Weights of a small mixture-of-experts language model, trained from scratch on English Wikipedia: 6 experts in each of 13 layers, 256 tanh GELU neurons an expert.
Below are experts of layer 5 (counted from 0) of a mixture-of-experts language model. Rows are named router (the router's row for the expert), up (a neuron's input weights, with its number), down (a neuron's output weights, with its number) and show model dimensions 256-319. Each number is 200 + 30 x the weight over its row's rms, rounded and kept within 0 to 999.
Before each expert's rows: "gets" lists some tokens that make up at least twice as much of what it gets as of all text; "mostly gets" lists some tokens that are sent to it at least half of the time. This comes from a sample of Wikipedia text that the model never trained on. Tokens count by the router's weight.

# expert 4
gets: " in", "\n", " of", ")", " on", " at"
mostly gets: "On", " On", " along", "In", "%;", " at"
router,175,185,247,197,253,210,200,193,257,184,202,174,165,197,162,209,212,176,244,219,162,197,189,185,128,149,148,217,208,183,202,230,241,170,204,173,250,183,246,203,224,167,199,229,209,227,237,208,175,173,162,199,194,156,176,190,144,199,156,236,154,193,201,216
up13,215,214,261,195,230,245,233,184,179,223,119,232,180,229,219,179,196,188,177,193,224,216,206,208,187,233,182,216,187,192,173,206,172,217,122,205,156,252,231,205,208,212,210,185,160,177,169,201,215,174,213,252,239,136,193,217,181,225,203,141,166,202,223,164
down13,218,176,217,178,205,181,230,214,226,144,147,215,170,178,209,235,230,246,261,186,224,174,213,224,243,173,213,181,248,234,227,183,187,233,208,209,216,206,112,210,158,187,211,188,233,216,195,209,196,237,219,198,196,172,185,178,172,197,183,240,226,167,211,200
up14,228,152,199,143,206,201,236,236,235,210,192,263,211,205,253,183,215,198,167,253,214,186,208,172,186,198,192,219,190,255,210,214,204,233,219,238,235,231,159,207,182,207,234,177,214,180,189,165,215,198,240,212,209,252,195,197,194,185,229,204,190,213,203,227
down14,175,185,160,239,169,206,224,179,178,202,197,212,177,219,194,152,157,169,210,205,178,189,203,146,164,234,239,236,223,185,225,202,207,218,179,177,170,171,254,249,187,153,207,242,194,152,197,239,216,174,183,246,181,212,208,242,194,197,188,220,230,261,227,206
up15,258,256,201,200,227,193,186,229,236,198,152,204,173,219,215,199,194,249,203,231,197,218,255,177,244,212,223,208,217,195,202,241,187,261,193,232,155,194,243,183,220,226,168,198,198,234,159,249,189,224,190,221,166,210,163,164,197,223,202,195,186,214,255,194
down15,140,217,158,226,137,208,226,171,150,172,243,253,221,190,170,199,174,217,151,184,217,211,229,150,211,219,206,225,145,200,149,133,196,201,167,241,244,184,237,219,204,186,206,190,188,188,191,142,239,207,194,221,251,256,231,248,220,183,206,241,179,214,186,263
up16,227,190,256,182,194,254,206,194,197,214,198,214,189,253,187,145,184,248,228,272,203,244,181,152,204,141,193,169,231,218,225,203,183,205,194,217,216,195,241,234,234,132,165,181,227,199,190,198,200,182,181,237,256,193,191,195,185,223,187,192,237,222,204,190
down16,212,202,206,191,186,142,156,198,213,162,159,176,227,151,154,226,218,210,180,184,222,214,191,190,196,177,162,216,194,177,187,197,207,187,192,221,194,213,259,217,155,158,127,235,171,271,163,199,184,174,167,179,175,220,227,234,165,197,177,247,196,221,213,193
up17,199,196,198,230,174,283,194,144,216,168,222,262,164,219,213,166,167,230,180,191,192,234,223,189,197,173,164,206,203,228,166,234,202,219,209,186,185,220,252,151,174,181,199,165,172,236,231,227,178,236,185,159,170,158,188,235,213,186,222,213,164,206,217,187
down17,189,200,204,208,222,193,166,183,198,179,127,264,144,267,198,221,191,220,200,226,196,203,179,184,271,164,230,158,185,181,222,185,213,192,138,202,193,139,137,161,225,183,150,204,186,187,211,251,209,265,212,210,166,158,233,180,179,257,206,211,197,185,167,175
up18,194,224,182,186,226,169,199,196,243,247,227,179,223,220,165,168,199,231,166,212,203,223,236,219,230,192,179,205,192,183,169,163,187,208,194,214,179,235,212,218,201,244,206,162,190,222,219,202,207,152,171,196,263,164,198,200,154,209,174,213,138,202,214,204
down18,222,161,210,145,191,188,245,199,194,137,139,192,172,182,192,185,198,215,174,143,195,213,202,172,187,181,213,168,192,208,177,234,168,128,224,185,205,192,219,166,219,184,214,215,207,188,192,233,218,210,192,226,205,161,216,116,191,203,231,154,168,213,187,202
up19,203,187,235,202,279,149,164,183,174,224,205,197,195,218,248,179,201,225,189,210,242,204,188,169,205,210,195,240,202,201,197,199,192,170,209,182,157,226,219,205,245,164,207,228,181,170,212,197,177,175,188,168,213,217,175,234,163,191,251,179,200,184,209,168
down19,188,199,211,176,236,171,206,217,245,267,232,193,205,221,253,170,172,181,180,181,257,193,153,188,182,141,194,233,166,209,174,242,147,226,182,155,188,169,210,142,196,116,222,151,168,234,223,177,212,155,183,170,162,244,267,232,230,206,192,203,199,251,197,189
up20,210,184,157,191,212,221,201,242,211,194,219,156,177,220,221,207,190,233,253,239,170,204,155,197,211,190,181,183,172,267,232,269,217,202,227,257,179,176,293,221,197,204,179,234,164,213,162,202,183,186,150,192,185,226,205,231,193,200,226,219,191,216,197,158
down20,191,197,178,197,227,210,218,229,200,165,212,213,195,225,202,221,198,184,225,240,207,244,179,188,219,148,219,199,190,201,229,262,144,193,170,221,188,258,188,167,213,193,239,121,252,193,182,219,186,264,238,139,180,159,201,209,246,193,227,210,199,185,205,209
up21,204,181,237,226,262,246,199,183,225,210,176,185,208,187,215,231,188,174,210,268,247,204,256,227,194,218,187,173,196,230,221,156,210,189,202,209,170,164,267,192,228,196,205,209,183,196,158,184,222,222,209,176,201,128,199,226,189,198,212,216,153,190,232,201
down21,231,180,182,219,171,208,228,185,225,189,208,215,180,193,226,178,251,167,225,151,186,203,177,185,207,212,184,175,238,214,215,191,194,224,212,202,199,213,212,175,167,193,201,168,173,196,231,206,178,189,224,191,190,183,169,205,214,204,280,213,228,187,241,209
up22,212,178,218,183,147,210,176,287,248,206,185,182,222,211,215,220,236,203,202,220,272,241,201,121,157,153,236,200,184,227,263,187,181,248,213,215,196,180,214,246,178,183,207,213,223,233,214,199,176,205,177,152,207,233,185,188,248,222,192,207,236,221,254,231
down22,187,265,206,156,252,235,219,167,183,161,181,206,200,201,227,231,197,207,199,162,247,191,176,190,248,214,267,164,256,221,188,188,197,182,211,201,228,220,205,185,235,140,199,223,197,217,169,172,244,237,213,248,212,229,190,184,179,208,212,235,230,243,178,177
up23,213,163,174,194,203,217,174,226,246,192,238,223,195,232,277,187,172,209,211,208,175,242,163,193,213,210,162,203,215,176,207,139,139,200,184,193,196,177,256,177,252,196,278,206,189,201,159,190,213,180,176,199,225,192,213,228,178,187,230,147,117,217,219,168
down23,228,192,162,175,197,143,225,248,204,204,185,223,166,208,200,236,223,165,206,250,260,171,165,229,153,147,190,248,189,209,214,216,235,222,192,181,216,201,222,175,234,210,120,205,204,217,162,183,215,177,187,213,214,181,205,228,187,165,176,241,157,237,203,218
up24,193,222,171,206,164,223,201,212,199,198,178,188,199,219,182,190,236,193,187,230,233,140,243,175,224,212,194,206,243,197,251,198,214,207,189,236,253,232,227,220,154,176,173,154,224,174,201,209,236,141,223,170,260,267,139,204,197,236,189,191,160,185,226,202
down24,213,185,224,213,238,166,155,221,217,212,233,175,226,216,266,154,209,252,187,179,179,201,206,205,179,234,168,230,216,171,141,229,170,228,242,198,201,223,153,236,162,183,273,158,157,194,214,168,169,226,181,209,151,201,266,208,143,242,172,195,165,179,228,211
up25,209,213,189,196,245,219,186,204,237,247,200,215,188,245,198,217,214,207,190,229,257,204,210,206,196,218,198,208,176,216,249,198,202,255,175,202,179,182,276,249,215,232,174,224,229,219,204,157,231,183,189,194,215,166,196,186,159,219,227,175,159,218,211,204
down25,223,197,211,217,242,242,230,156,167,167,197,186,164,192,223,174,180,209,215,190,165,186,200,179,219,244,218,182,207,210,205,180,209,199,191,207,176,274,122,144,200,192,186,161,218,150,153,202,211,188,222,201,224,201,216,189,183,201,191,190,233,185,246,228
up26,214,199,217,204,216,256,214,214,245,257,215,166,183,223,195,135,140,272,146,221,130,252,203,229,240,174,225,198,202,191,215,263,169,148,200,199,168,207,202,226,171,166,220,212,222,183,180,177,194,213,163,170,269,202,258,265,189,178,160,230,188,181,209,146
down26,201,206,164,193,185,148,178,153,103,233,252,242,208,164,214,234,187,170,244,186,222,214,183,151,185,194,187,170,188,197,164,194,217,234,177,204,194,212,205,200,191,200,211,172,218,204,221,239,220,210,201,191,148,244,198,184,241,213,209,245,217,184,138,232
up27,249,162,186,206,181,228,149,196,236,178,200,200,237,202,185,228,183,273,224,206,207,195,233,245,239,228,192,209,206,199,207,207,157,225,188,224,176,189,247,149,229,163,190,177,183,237,211,200,252,186,155,204,184,201,163,202,215,185,201,222,216,134,243,164
down27,180,236,180,214,208,225,204,204,173,178,174,217,173,251,199,186,237,203,235,196,193,192,148,173,227,227,260,192,135,168,167,221,175,193,233,188,233,252,168,254,157,214,196,146,200,193,155,188,152,199,190,217,228,196,184,229,177,168,170,217,242,205,195,157
up28,225,252,190,214,225,185,230,202,181,257,228,214,180,231,274,154,212,215,179,190,215,227,194,213,203,153,192,167,213,209,221,224,171,182,226,198,194,238,174,207,176,201,222,200,191,204,185,172,235,187,194,187,186,185,215,252,200,190,241,199,126,157,160,215
down28,214,186,199,244,144,221,210,209,207,196,156,154,243,171,221,216,137,174,201,217,172,212,186,236,219,181,198,226,205,265,192,209,169,258,193,248,157,202,164,148,160,153,205,196,181,175,224,270,195,252,193,164,137,182,206,202,240,157,184,222,253,209,228,167
up29,193,155,244,174,185,156,128,193,233,173,243,159,185,204,202,182,226,204,187,197,190,220,278,185,175,240,188,205,179,199,204,222,197,196,190,223,213,239,208,205,189,204,153,217,186,209,262,163,173,220,223,186,172,160,171,213,163,187,237,212,219,195,168,218
down29,209,145,146,216,220,196,215,185,183,169,196,236,231,214,198,221,167,181,191,228,185,179,201,212,279,177,209,185,204,220,183,197,197,225,155,166,173,162,165,167,202,169,191,202,211,169,199,195,152,180,229,201,270,224,168,242,200,216,181,216,176,165,222,234
up30,213,228,212,202,239,188,212,223,190,242,238,177,205,262,208,168,130,193,179,193,240,210,243,196,220,140,204,224,116,197,171,190,122,226,193,208,194,202,256,206,137,220,212,168,170,203,161,235,205,229,200,198,235,232,216,166,213,198,175,215,216,167,190,217
down30,206,201,216,266,205,242,199,188,184,210,233,200,199,195,153,177,196,197,226,172,149,203,253,179,173,214,182,151,242,244,240,210,177,214,213,213,193,268,192,195,201,165,187,208,216,255,236,234,236,161,219,229,226,151,197,226,189,254,224,210,182,220,237,179
up31,186,179,145,209,189,187,170,208,226,204,171,195,177,250,170,128,210,218,178,237,228,183,206,185,209,225,154,209,216,184,215,198,165,228,171,211,211,191,257,182,175,217,215,212,194,226,229,191,242,160,221,199,211,191,181,234,213,295,200,175,172,142,265,204
down31,198,170,188,177,180,240,207,206,192,188,200,223,231,168,164,170,193,202,183,207,232,226,209,163,223,175,201,208,209,213,201,263,199,243,182,217,200,209,196,180,175,125,195,211,223,233,157,183,172,171,229,185,214,225,199,207,222,259,245,197,208,206,238,219
up32,196,196,219,213,212,266,181,200,174,185,172,175,203,253,200,229,162,180,221,161,276,189,197,212,213,274,157,243,206,159,201,177,201,215,188,240,203,228,226,197,202,127,229,176,239,178,177,178,187,221,162,207,213,189,138,212,202,222,171,206,228,198,197,190
down32,182,195,197,179,149,207,223,194,233,193,222,218,227,218,204,207,206,193,167,181,183,193,166,235,184,202,213,204,210,249,201,162,186,210,221,173,197,199,195,222,192,203,191,198,171,209,277,199,203,204,204,149,192,188,207,136,208,271,140,181,202,188,171,249
up33,179,216,193,200,232,176,172,238,221,262,227,220,201,194,221,162,204,235,183,226,207,236,167,212,201,152,168,184,198,190,184,182,150,160,281,157,206,189,209,180,268,189,237,190,185,222,194,170,237,189,169,178,195,189,134,195,133,248,193,195,147,244,245,187
down33,227,145,161,140,212,186,229,234,212,271,226,212,218,186,226,185,164,218,197,216,225,161,210,184,254,203,245,264,240,176,159,229,212,232,151,185,179,199,179,246,181,196,219,222,227,177,209,222,212,220,148,140,241,221,238,139,189,129,188,227,195,165,222,205
up34,189,180,214,171,194,171,155,198,239,219,231,182,202,175,169,196,177,177,183,251,191,234,257,193,199,218,233,170,175,212,205,190,180,179,157,221,218,216,217,209,225,192,150,204,225,214,164,176,144,204,217,162,232,196,218,167,237,199,162,194,157,201,293,207
down34,171,227,213,246,205,217,187,235,174,191,211,193,223,209,254,202,198,207,169,165,178,185,188,181,214,240,167,155,174,180,224,183,163,148,183,196,191,189,182,210,206,245,233,202,142,207,173,154,245,194,152,134,193,179,152,213,195,178,267,199,191,264,201,184
up35,221,195,191,187,249,269,214,171,238,230,218,276,195,227,155,185,192,164,196,213,196,212,185,180,236,189,212,199,179,190,171,175,178,160,205,188,222,221,243,192,220,226,208,189,198,211,166,229,192,153,201,134,200,192,163,217,189,262,154,230,199,226,218,265
down35,182,194,215,261,162,208,202,177,193,288,174,236,178,152,238,224,158,258,192,183,188,139,190,166,187,184,212,212,198,230,217,223,179,214,175,208,235,165,174,220,179,136,182,214,207,142,233,192,178,166,190,179,249,183,231,232,217,196,190,160,210,216,199,145
up36,269,226,199,164,227,188,230,250,210,227,213,224,184,198,214,154,196,254,198,272,218,193,204,226,138,167,218,219,210,257,243,220,236,189,206,235,181,227,225,224,209,188,241,193,217,203,191,237,226,219,212,241,225,238,225,186,219,199,139,208,209,238,246,191
down36,165,186,206,237,160,215,233,188,221,157,213,249,156,164,169,179,194,200,184,130,228,257,228,204,182,216,207,178,224,211,177,191,145,178,257,225,259,205,166,182,162,228,246,171,159,206,236,191,190,133,167,203,196,223,188,218,244,254,267,195,244,184,136,210
up37,184,190,218,156,180,254,188,216,224,229,170,216,178,253,211,146,171,229,197,172,185,227,235,144,128,189,202,210,171,218,201,143,200,199,168,205,207,204,202,240,184,159,223,180,200,211,181,172,214,145,202,182,183,217,191,168,195,225,149,186,180,193,248,199
down37,183,214,167,235,208,183,162,220,215,198,209,237,188,132,186,256,186,177,150,205,199,170,179,194,256,189,191,229,193,228,195,208,160,181,177,226,217,172,215,218,180,231,231,186,181,199,186,184,170,173,192,179,231,204,189,221,202,165,200,157,177,155,184,228
up38,174,156,169,199,203,171,236,177,212,187,264,194,215,195,156,186,130,242,224,238,180,274,255,178,241,222,210,169,210,200,167,195,183,206,186,227,192,249,184,187,235,161,120,178,212,238,196,248,247,198,201,205,206,177,196,253,262,180,202,216,196,214,215,231
down38,215,229,176,191,177,203,215,192,184,260,242,215,205,218,235,253,179,200,196,236,196,203,177,249,159,163,206,168,206,194,214,189,200,192,216,258,229,158,146,231,241,218,209,213,185,202,115,163,194,235,167,179,217,257,198,181,226,172,169,226,218,209,247,205
up39,222,197,197,172,239,187,205,265,182,201,181,182,187,220,249,206,202,178,212,195,154,257,188,142,217,192,175,233,173,195,204,209,184,188,256,267,217,228,242,167,208,166,166,171,181,210,222,180,237,173,220,167,254,174,194,175,233,225,239,211,141,232,269,193
down39,237,208,172,204,168,158,225,207,197,167,205,235,215,222,163,233,189,256,176,185,189,238,142,190,168,223,233,158,164,232,170,215,201,249,155,229,182,244,173,170,162,258,211,263,231,228,232,204,202,226,147,202,218,191,221,251,199,165,236,248,184,250,170,202
up40,198,184,218,184,244,243,212,181,235,229,186,167,229,203,223,182,158,191,233,166,214,223,197,207,196,210,143,214,237,171,212,238,215,243,179,207,201,204,161,243,204,188,184,198,246,206,202,228,179,209,218,160,226,182,205,194,168,173,206,200,177,212,181,220
down40,187,194,155,196,183,259,158,191,231,150,165,195,210,189,223,207,198,194,192,171,130,238,150,216,198,221,222,209,217,155,200,177,182,170,203,172,175,247,204,168,199,213,220,157,225,151,212,214,227,141,223,223,243,185,188,173,185,189,238,238,248,161,220,177
up41,189,112,188,167,174,221,200,171,234,164,197,255,206,184,173,125,195,169,220,227,162,224,271,223,206,199,138,192,150,182,196,181,196,195,191,233,203,216,248,204,177,160,159,156,202,181,199,209,191,205,228,199,250,179,220,215,156,219,187,190,154,197,205,202
down41,222,204,192,255,198,190,161,221,190,200,217,200,178,135,166,194,194,220,186,185,224,227,186,220,185,145,185,151,177,227,196,201,203,187,200,206,205,184,231,169,184,191,232,213,217,239,187,154,212,235,243,214,173,213,160,204,165,203,249,203,169,206,208,217
up42,223,169,254,179,212,228,185,236,231,204,148,156,159,282,225,143,139,267,213,233,202,245,138,188,174,235,201,193,197,189,255,200,182,206,214,189,237,171,194,196,221,195,184,175,177,159,157,173,169,178,215,193,196,214,189,163,192,262,187,209,130,192,195,161
down42,236,181,190,164,235,207,203,214,214,217,188,228,206,132,206,178,150,215,259,160,244,152,231,241,225,214,181,210,201,223,184,214,183,240,228,234,147,169,140,224,151,163,181,268,195,221,182,225,230,200,164,249,220,175,192,215,189,124,172,174,212,241,198,148
up43,178,180,260,239,185,154,166,216,184,216,170,191,193,191,215,216,235,191,186,205,222,189,218,211,187,187,203,220,230,207,194,201,173,182,189,269,156,184,242,193,218,162,269,234,218,188,167,162,183,207,190,164,231,171,167,159,155,220,201,202,203,209,204,200
down43,205,227,152,261,214,186,223,155,232,147,205,238,165,192,161,164,202,245,206,266,257,129,171,203,223,185,182,220,216,237,156,172,189,192,184,232,156,219,131,235,200,235,222,200,178,163,192,206,224,189,179,276,188,241,227,169,199,174,207,197,150,179,243,219
up44,230,195,172,206,285,177,200,177,258,181,202,166,182,194,231,188,160,229,205,181,153,268,222,210,226,191,164,231,180,234,200,134,204,182,234,232,148,251,223,181,172,176,176,175,211,218,202,239,182,171,215,155,206,200,188,213,139,189,218,224,118,184,204,255
down44,204,189,184,163,202,181,195,201,152,241,218,198,203,215,187,221,224,218,227,199,236,158,190,217,151,241,213,206,220,197,246,266,207,197,189,234,160,170,177,161,262,214,123,199,243,207,197,189,197,253,189,184,170,175,198,201,246,176,194,183,188,179,190,137
up45,194,212,244,186,238,223,222,199,245,200,193,187,246,187,227,198,193,200,160,222,186,191,166,199,205,235,225,228,190,243,232,200,157,167,183,225,158,156,242,230,244,196,211,226,214,259,217,194,217,171,179,160,233,234,210,259,222,216,192,189,214,171,207,201
down45,175,163,170,200,216,211,220,179,163,221,255,228,232,165,187,135,196,213,226,191,214,191,223,174,197,198,203,157,221,179,205,161,185,226,171,156,253,215,209,190,189,177,242,130,134,178,161,191,225,225,199,244,160,189,179,245,184,238,203,207,226,230,198,171
up46,234,216,198,193,225,198,198,226,239,205,200,232,188,251,212,168,151,192,235,214,225,193,235,215,188,202,198,230,190,236,212,207,212,223,203,173,162,246,266,179,191,197,207,216,196,152,216,193,191,168,175,169,229,205,161,179,205,197,161,226,194,233,205,173
down46,187,240,192,255,192,156,184,203,194,207,190,159,181,167,199,225,201,155,169,162,242,222,171,203,200,218,203,164,201,172,183,161,201,160,245,182,160,240,179,204,210,289,206,187,162,159,238,243,203,202,214,270,187,195,199,194,164,201,274,187,187,152,148,271
up47,173,144,195,149,237,177,173,238,181,227,227,188,198,287,220,201,181,210,202,252,180,179,191,213,192,226,167,201,166,189,150,227,227,162,233,247,167,199,206,235,178,192,202,189,201,149,206,166,174,196,106,166,236,134,220,171,156,196,206,186,226,191,164,199
down47,216,197,228,204,199,206,218,180,173,228,192,240,215,220,165,199,192,205,250,193,233,135,204,230,187,216,223,172,222,220,230,198,212,194,175,165,179,198,213,190,205,194,219,207,174,159,159,226,255,205,242,277,187,188,199,229,215,262,182,197,186,188,216,232
up48,196,162,229,178,224,226,240,184,264,199,196,197,205,186,186,201,170,209,225,228,200,195,232,154,181,213,199,204,155,191,225,175,195,209,208,227,186,240,201,214,211,197,210,176,182,221,176,223,205,207,135,221,223,195,151,187,200,221,187,160,197,210,202,227
down48,232,191,261,149,201,205,196,202,157,181,164,230,141,244,210,212,224,226,134,208,185,206,207,197,182,196,187,293,200,171,219,219,222,226,227,222,198,218,222,194,196,204,164,124,224,237,197,124,176,170,189,199,187,238,208,198,163,188,219,185,216,185,183,152
up49,178,180,244,182,196,162,227,172,227,253,154,272,197,199,157,145,253,274,205,202,227,160,209,216,264,180,246,280,244,179,170,211,187,164,204,238,198,199,226,158,211,228,185,165,210,166,155,206,185,178,170,145,170,197,202,168,135,235,178,193,161,162,198,203
down49,203,196,171,207,156,185,189,186,177,193,223,169,175,224,162,154,172,173,193,239,196,179,172,200,193,176,135,236,189,213,165,210,167,234,240,168,225,187,222,200,161,213,210,177,195,200,212,204,202,224,201,208,192,195,186,222,190,167,229,169,167,209,209,193
up50,203,157,243,185,170,248,199,247,232,259,185,223,228,160,199,199,180,197,163,156,195,206,209,197,212,140,151,153,229,185,170,166,214,221,204,180,228,210,177,160,261,162,202,168,188,193,214,216,202,237,223,236,187,191,191,194,216,295,202,187,172,186,255,243
down50,210,206,177,279,195,154,164,158,209,213,192,199,222,188,156,179,181,230,154,148,187,216,220,187,146,227,180,228,163,241,219,209,174,186,230,201,169,178,180,187,171,255,212,258,193,215,234,198,212,167,181,232,166,172,232,199,180,156,220,205,209,196,172,183
up51,260,199,193,233,159,229,247,256,216,223,185,200,148,230,219,227,213,202,197,227,199,209,166,193,237,134,219,221,221,227,200,221,183,254,193,209,244,187,188,181,160,173,235,164,196,260,159,213,173,181,210,216,131,261,187,172,176,227,193,197,195,238,211,187
down51,219,207,202,206,174,205,221,196,217,197,222,251,166,250,231,163,204,178,200,216,201,214,204,187,238,186,245,203,166,210,170,207,251,161,201,202,224,164,200,226,151,164,228,182,143,161,207,190,214,189,169,128,245,207,186,222,226,209,200,170,205,205,189,243
up52,184,172,188,139,247,188,226,205,197,239,209,224,143,172,262,210,214,241,223,196,167,145,121,271,258,249,215,213,242,218,217,202,196,174,176,244,175,202,197,178,187,195,204,187,225,190,243,192,227,208,164,196,181,196,197,202,204,196,227,196,205,166,199,153
down52,241,205,185,236,215,165,175,211,235,149,217,239,206,197,219,226,263,209,206,186,158,220,216,157,176,222,226,181,208,249,211,231,186,215,208,156,249,227,244,219,185,219,191,183,168,222,191,226,190,151,130,248,251,187,192,236,241,241,165,212,201,219,205,187
up53,238,190,203,193,221,172,215,212,275,202,176,195,225,200,223,199,170,252,214,282,210,190,266,185,170,196,186,205,243,266,208,187,188,232,195,216,207,205,169,218,236,176,224,185,171,230,233,123,216,180,207,219,231,212,208,207,231,200,249,207,208,227,193,199
down53,210,231,216,195,207,188,205,224,96,155,138,221,197,179,230,203,163,186,219,206,188,180,210,223,206,200,216,218,170,178,229,203,166,219,221,211,198,210,157,214,220,263,222,192,198,268,189,180,229,198,187,216,189,196,184,181,249,206,214,250,219,234,199,140
up54,242,165,231,218,198,173,187,177,225,207,155,196,158,207,233,197,190,189,199,214,178,184,183,181,231,225,170,212,212,246,211,172,214,195,173,203,183,237,222,214,177,166,254,171,190,159,211,231,218,186,137,206,178,173,240,182,194,192,209,221,178,207,199,130
down54,192,238,208,168,226,169,147,214,213,227,222,215,203,180,230,159,271,234,181,196,223,254,236,243,211,178,225,204,226,170,187,168,191,142,165,200,152,199,129,197,265,175,195,237,165,198,191,216,243,215,197,215,231,178,201,251,218,198,199,209,158,228,235,213
up55,213,183,172,200,189,212,165,237,183,164,138,216,196,217,226,167,147,183,181,205,193,206,194,197,162,245,210,237,244,211,198,194,213,213,198,184,185,226,189,247,156,182,178,163,165,213,231,236,250,221,207,122,200,187,184,187,237,211,226,206,219,193,193,191
down55,211,181,237,240,163,214,224,189,213,243,271,229,196,202,168,199,181,263,212,212,189,212,211,163,216,191,190,196,187,227,174,202,218,174,156,225,187,159,253,199,199,181,232,213,225,174,166,159,168,177,193,238,158,185,190,175,208,196,186,199,218,161,170,199
up56,270,248,175,207,185,194,239,231,228,253,234,159,164,245,256,190,211,209,210,202,190,221,209,220,199,201,156,199,243,138,249,178,152,222,200,194,206,257,227,208,197,218,226,194,189,211,165,180,141,216,169,191,211,194,192,183,214,227,221,232,190,207,219,206
down56,200,257,232,176,154,202,254,214,204,252,226,212,151,181,221,181,201,224,188,179,239,168,235,214,199,205,237,215,243,148,220,215,206,173,198,206,211,190,209,200,220,201,256,136,231,224,197,181,175,191,191,198,212,198,221,236,228,193,162,175,145,207,160,181
up57,204,201,189,175,239,160,197,201,213,234,202,267,188,202,175,177,179,250,188,213,187,263,215,201,218,214,208,221,176,204,148,170,191,203,210,256,180,264,213,198,203,189,174,203,226,160,197,182,202,188,142,176,215,141,252,204,161,254,233,195,156,171,213,222
down57,216,202,219,215,176,202,207,186,163,166,205,186,183,260,226,225,207,209,240,164,208,232,183,131,208,151,186,164,192,214,199,204,212,198,184,225,213,202,187,187,147,242,198,181,207,282,189,215,179,208,206,199,214,196,190,173,178,233,171,221,193,205,208,177
up58,191,168,200,206,170,259,226,164,156,214,194,224,164,200,170,159,146,151,162,208,205,197,290,200,178,306,240,171,182,209,153,203,189,240,201,205,228,205,187,184,214,189,155,201,206,215,202,198,199,267,176,214,173,154,194,186,186,171,221,156,153,144,234,202
down58,314,207,222,240,192,200,193,154,235,235,211,196,174,205,272,230,202,257,247,199,194,196,205,199,195,161,215,196,168,194,223,213,249,163,208,165,169,206,150,244,193,250,208,170,141,215,210,160,208,172,209,196,198,160,188,220,219,229,186,174,195,209,177,197
up59,234,155,209,237,199,226,265,174,199,234,211,229,205,266,184,161,188,206,235,260,193,225,210,179,200,230,157,222,213,184,210,240,174,251,189,247,210,171,239,219,236,139,183,170,201,229,231,184,193,240,179,233,277,166,198,221,178,218,224,212,137,225,210,167
down59,212,196,219,159,208,205,232,163,150,196,171,194,197,177,208,204,227,211,201,211,220,199,233,187,150,180,228,225,249,114,214,175,277,193,212,203,188,139,197,167,225,181,216,223,214,231,189,216,204,255,223,129,169,144,201,229,197,221,157,252,242,191,165,136
up60,204,207,224,200,188,216,213,208,159,199,209,189,194,226,198,192,202,193,221,232,231,243,215,156,186,247,197,234,206,205,218,229,202,255,231,185,176,180,234,288,196,195,172,189,244,208,225,206,136,209,193,180,186,219,149,199,174,200,186,215,159,195,219,193
down60,150,184,162,234,207,226,167,179,159,165,178,204,230,130,230,202,212,205,182,185,218,179,162,180,190,159,192,144,231,252,187,204,153,221,212,214,206,201,203,193,245,171,192,222,226,226,222,168,236,232,145,177,210,247,228,176,227,261,174,219,182,288,184,232
up61,233,185,224,214,283,235,231,194,207,160,192,167,181,239,185,195,251,222,150,228,234,200,251,156,199,183,193,202,151,172,206,152,225,170,206,210,97,181,155,205,200,178,197,178,177,145,205,163,175,212,180,198,168,206,194,188,224,207,163,184,231,230,234,191
down61,189,157,185,190,172,187,231,181,192,189,223,207,175,141,208,160,200,199,212,211,166,213,179,267,194,177,192,242,172,180,163,208,203,202,216,176,223,228,177,253,256,204,210,193,204,187,134,168,279,147,160,245,213,239,215,195,195,244,195,189,204,200,189,194
up62,196,198,247,186,222,268,217,183,192,234,217,205,213,191,212,202,231,206,162,195,189,244,175,233,258,264,181,154,203,234,152,171,191,218,178,195,213,238,203,217,203,161,218,170,224,219,185,195,271,188,252,203,200,137,182,206,184,219,168,218,191,144,256,215
down62,241,199,254,157,211,188,200,206,203,236,176,169,161,162,181,197,192,180,230,251,243,163,260,246,241,212,186,229,213,188,189,176,226,229,191,200,158,191,178,137,167,222,188,204,210,267,230,186,194,243,158,164,172,175,205,193,241,189,181,119,209,189,244,191
up63,179,145,199,215,191,139,233,199,194,191,195,203,222,251,211,160,184,161,195,212,219,219,200,212,191,237,173,292,227,220,187,200,183,218,261,214,230,192,220,183,246,164,249,164,204,194,229,158,210,175,166,187,199,189,221,232,165,192,232,219,173,254,191,146
down63,211,232,190,203,227,215,181,251,183,188,213,229,192,175,158,179,232,207,171,207,174,211,188,200,184,221,143,148,189,146,218,202,184,178,181,222,195,182,223,209,214,202,214,256,191,202,159,177,221,176,221,233,210,173,220,174,206,223,188,201,233,196,139,218
up64,215,173,184,174,229,211,221,209,225,191,240,202,200,192,197,224,209,133,206,189,208,226,266,243,266,242,198,197,199,222,210,204,197,256,252,206,206,176,212,197,248,187,199,226,203,255,163,252,182,258,223,181,207,155,165,196,168,240,208,208,221,173,204,185
down64,176,187,180,238,235,155,210,175,150,223,247,199,173,234,217,214,226,219,189,190,222,183,133,144,224,226,205,196,172,138,171,214,152,196,196,139,184,182,221,211,190,153,170,170,177,162,206,160,181,239,187,195,250,207,179,265,202,175,235,187,146,228,184,202
up65,228,226,244,191,207,188,207,249,208,200,232,203,182,195,197,200,151,172,215,249,225,156,184,188,177,192,148,244,188,193,166,227,199,208,234,217,202,245,146,235,168,214,199,183,185,163,215,259,229,234,218,257,217,201,173,248,148,232,143,210,222,169,215,182
down65,213,198,202,243,214,196,164,249,261,230,190,181,264,231,231,209,208,193,193,155,152,225,184,153,210,179,152,146,200,240,194,193,171,178,190,218,175,224,164,163,186,208,171,227,151,179,254,234,180,209,213,177,252,184,202,200,210,196,212,186,194,239,151,209